Weights of a small mixture-of-experts language model, trained from scratch on English Wikipedia: vocabulary 13156.
Below are experts of layer 6 (counted from 0) of a mixture-of-experts language model. Rows are named router (the router's row for the expert), gate (a neuron's input weights, with its number), up (a neuron's input weights, with its number) and show model dimensions 0-159. Each number is 50 + 12 x the weight over its row's rms, rounded and kept within 0 to 99.
Before each expert's rows: a language model's description of what the expert responds to. This comes from a sample of Wikipedia text that the model never trained on.

# expert 4
What it handles: Adjectives and name-openers after the or a, such as New (York), United, North, former, green, high, main.
router:84 45 63 39 51 68 38 71 59 55 46 62 58 47 56 72 37 43 57 57 69 43 53 50 45 51 48 46 54 36 48 63 51 53 77 46 54 48 48 47 43 59 55 49 47 53 62 59 38 53 30 64 57 48 37 58 61 35 49 44 49 65 45 49 52 65 41 33 54 45 60 59 46 64 53 45 35 58 68 51 44 45 70 63 70 36 72 59 48 53 42 24 37 49 47 57 32 63 40 68 38 72 69 19 48 51 66 31 49 38 61 44 48 49 59 43 52 44 69 38 64 58 31 59 31 33 36 51 35 44 25 52 44 52 84 40 71 83 44 45 47 53 48 52 50 57 58 40 44 36 42 47 59 49 71 33 53 40 45 60
gate0:53 18 37 56 20 62 73 70 53 53 48 71 59 45 30 31 47 57 44 57 62 55 53 33 40 42 31 56 48 45 55 50 53 61 43 60 48 34 49 53 63 63 33 41 37 28 82 26 52 32 38 54 56 53 48 49 58 31 31 37 29 59 34 50 43 52 59 66 48 48 41 66 35 29 53 58 57 77 46 51 55 57 56 49 37 28 64 41 36 61 71 49 53 44 48 44 32 48 52 38 51 50 72 56 46 25 44 44 44 44 51 53 46 37 56 47 55 68 37 65 72 58 38 58 51 57 48 62 55 69 66 55 45 83 54 39 55 64 49 61 55 43 62 55 58 52 48 60 54 70 40 41 55 45 61 53 35 54 50 53
up0:39 51 48 52 42 52 74 41 45 55 45 54 21 38 47 72 61 42 61 59 42 35 37 44 58 51 47 52 59 35 71 43 41 78 50 32 55 66 90 57 47 63 51 57 56 57 54 53 48 42 43 47 38 36 69 46 38 53 41 68 34 27 65 31 49 58 42 46 34 69 30 65 56 49 40 37 33 46 43 32 42 66 50 43 49 50 60 24 55 47 44 46 58 70 56 74 53 47 54 39 40 72 63 43 61 43 61 42 53 55 45 38 38 48 43 47 56 28 59 66 50 40 46 37 61 60 77 49 47 68 38 54 59 42 58 40 50 59 55 44 68 30 48 43 51 56 55 31 37 54 33 67 58 73 64 48 35 41 62 51

# expert 46
What it handles: Ordinal words and suffixes such as first, third, final, next, th, nd after the or his, as in third-round pick.
router:61 24 42 42 54 60 28 57 33 66 68 63 62 40 30 58 61 54 52 52 54 57 47 38 46 43 43 44 56 42 57 45 37 61 62 44 49 29 58 51 55 62 37 45 59 49 61 75 28 52 77 75 61 57 51 64 53 33 23 55 45 63 37 47 54 40 30 36 55 40 41 43 64 74 32 68 39 46 64 41 53 32 51 46 64 42 49 45 21 49 34 36 54 59 27 75 28 53 42 54 57 55 50 58 46 61 64 48 44 48 45 40 39 43 47 49 41 47 57 39 53 61 63 62 36 35 50 74 31 59 39 64 63 52 74 32 58 64 64 40 51 49 34 55 41 27 44 49 45 38 47 65 45 43 58 40 52 42 44 38
gate0:40 62 82 53 66 46 50 27 56 48 39 34 38 57 59 40 48 65 35 49 52 57 30 35 46 55 59 35 50 39 44 43 33 53 68 27 30 44 56 28 62 55 47 56 66 54 57 44 52 51 53 44 47 44 63 52 49 47 20 49 44 68 26 67 53 54 49 59 31 52 60 30 34 57 32 45 58 48 64 27 42 19 64 51 38 30 26 63 59 51 52 62 62 46 79 42 57 68 50 51 65 50 64 56 50 57 64 44 64 37 38 40 39 42 44 55 35 49 44 56 52 53 56 54 49 60 54 53 39 45 53 34 43 50 66 53 51 57 74 54 57 47 66 69 39 48 45 32 49 39 77 71 46 67 59 56 57 67 58 54
up0:40 58 69 47 31 34 38 56 47 38 58 38 43 65 59 32 50 42 51 38 55 52 35 53 41 59 47 52 49 56 71 32 34 56 42 53 60 59 59 37 51 60 40 69 49 24 66 45 50 58 52 34 38 51 41 59 72 34 71 41 53 54 41 62 41 36 67 49 65 40 51 45 33 41 68 33 33 40 62 52 48 54 43 69 52 43 34 43 50 57 74 60 36 60 37 65 60 59 60 39 46 43 39 49 51 49 59 60 40 41 47 56 53 67 38 53 49 73 65 51 39 50 72 67 70 64 54 20 35 60 43 42 65 38 32 49 52 40 57 39 61 48 52 56 63 26 64 54 36 82 65 48 45 66 43 27 43 46 68 36

# expert 34
What it handles: Digits in match scores and records like 0-4 and 23–10, plus competition words such as Cup, Championship, NCAA, Olympics.
router:68 44 44 43 66 66 50 60 39 61 50 72 64 37 46 67 48 60 45 36 45 61 48 53 44 49 54 54 49 35 50 50 44 60 54 44 40 36 45 50 76 47 54 56 52 41 59 70 50 38 55 66 69 51 42 65 73 40 31 51 36 59 39 42 49 52 53 60 64 40 42 57 27 81 55 57 34 62 59 47 49 35 33 71 59 25 58 39 35 44 31 42 54 50 55 76 52 39 42 68 53 50 61 41 40 38 70 57 55 24 51 64 48 50 41 64 58 27 41 50 62 49 60 60 29 65 44 45 41 68 52 80 42 66 59 60 53 63 55 40 36 58 55 44 44 39 40 40 51 21 56 68 48 56 81 43 47 50 40 44
gate1:44 36 57 47 43 49 61 71 44 54 64 43 69 41 55 68 45 48 56 55 44 42 36 63 61 31 73 72 66 49 36 40 34 54 52 69 49 58 48 62 24 52 35 49 70 46 37 75 58 54 59 67 67 51 41 72 31 35 47 41 27 66 48 50 44 48 45 51 43 63 50 40 48 39 81 58 40 30 53 44 70 58 59 34 79 36 46 68 65 53 51 49 65 74 35 59 46 35 44 55 63 32 53 29 56 35 51 35 66 54 53 55 40 32 45 37 60 51 38 73 51 54 51 58 55 43 44 48 49 32 63 50 46 38 61 47 57 53 50 48 37 52 40 33 38 32 53 68 34 36 57 52 43 47 52 28 39 47 52 53
up1:43 72 43 53 34 59 45 53 39 59 59 58 74 52 77 34 65 63 65 43 38 48 55 57 48 41 60 38 67 57 66 59 47 25 54 52 55 66 50 50 55 67 40 53 44 44 38 54 50 72 57 66 58 42 39 70 47 34 55 38 71 41 37 52 32 67 60 65 44 41 45 71 34 33 55 48 59 51 40 36 40 48 29 32 46 39 50 53 66 50 52 48 46 48 58 61 74 42 45 46 67 47 57 45 24 64 51 66 27 63 45 52 44 45 54 37 31 42 56 64 48 72 39 49 44 45 75 50 43 50 65 59 62 37 36 45 84 53 59 57 40 31 26 58 45 42 35 52 41 38 55 41 35 36 30 49 43 59 39 56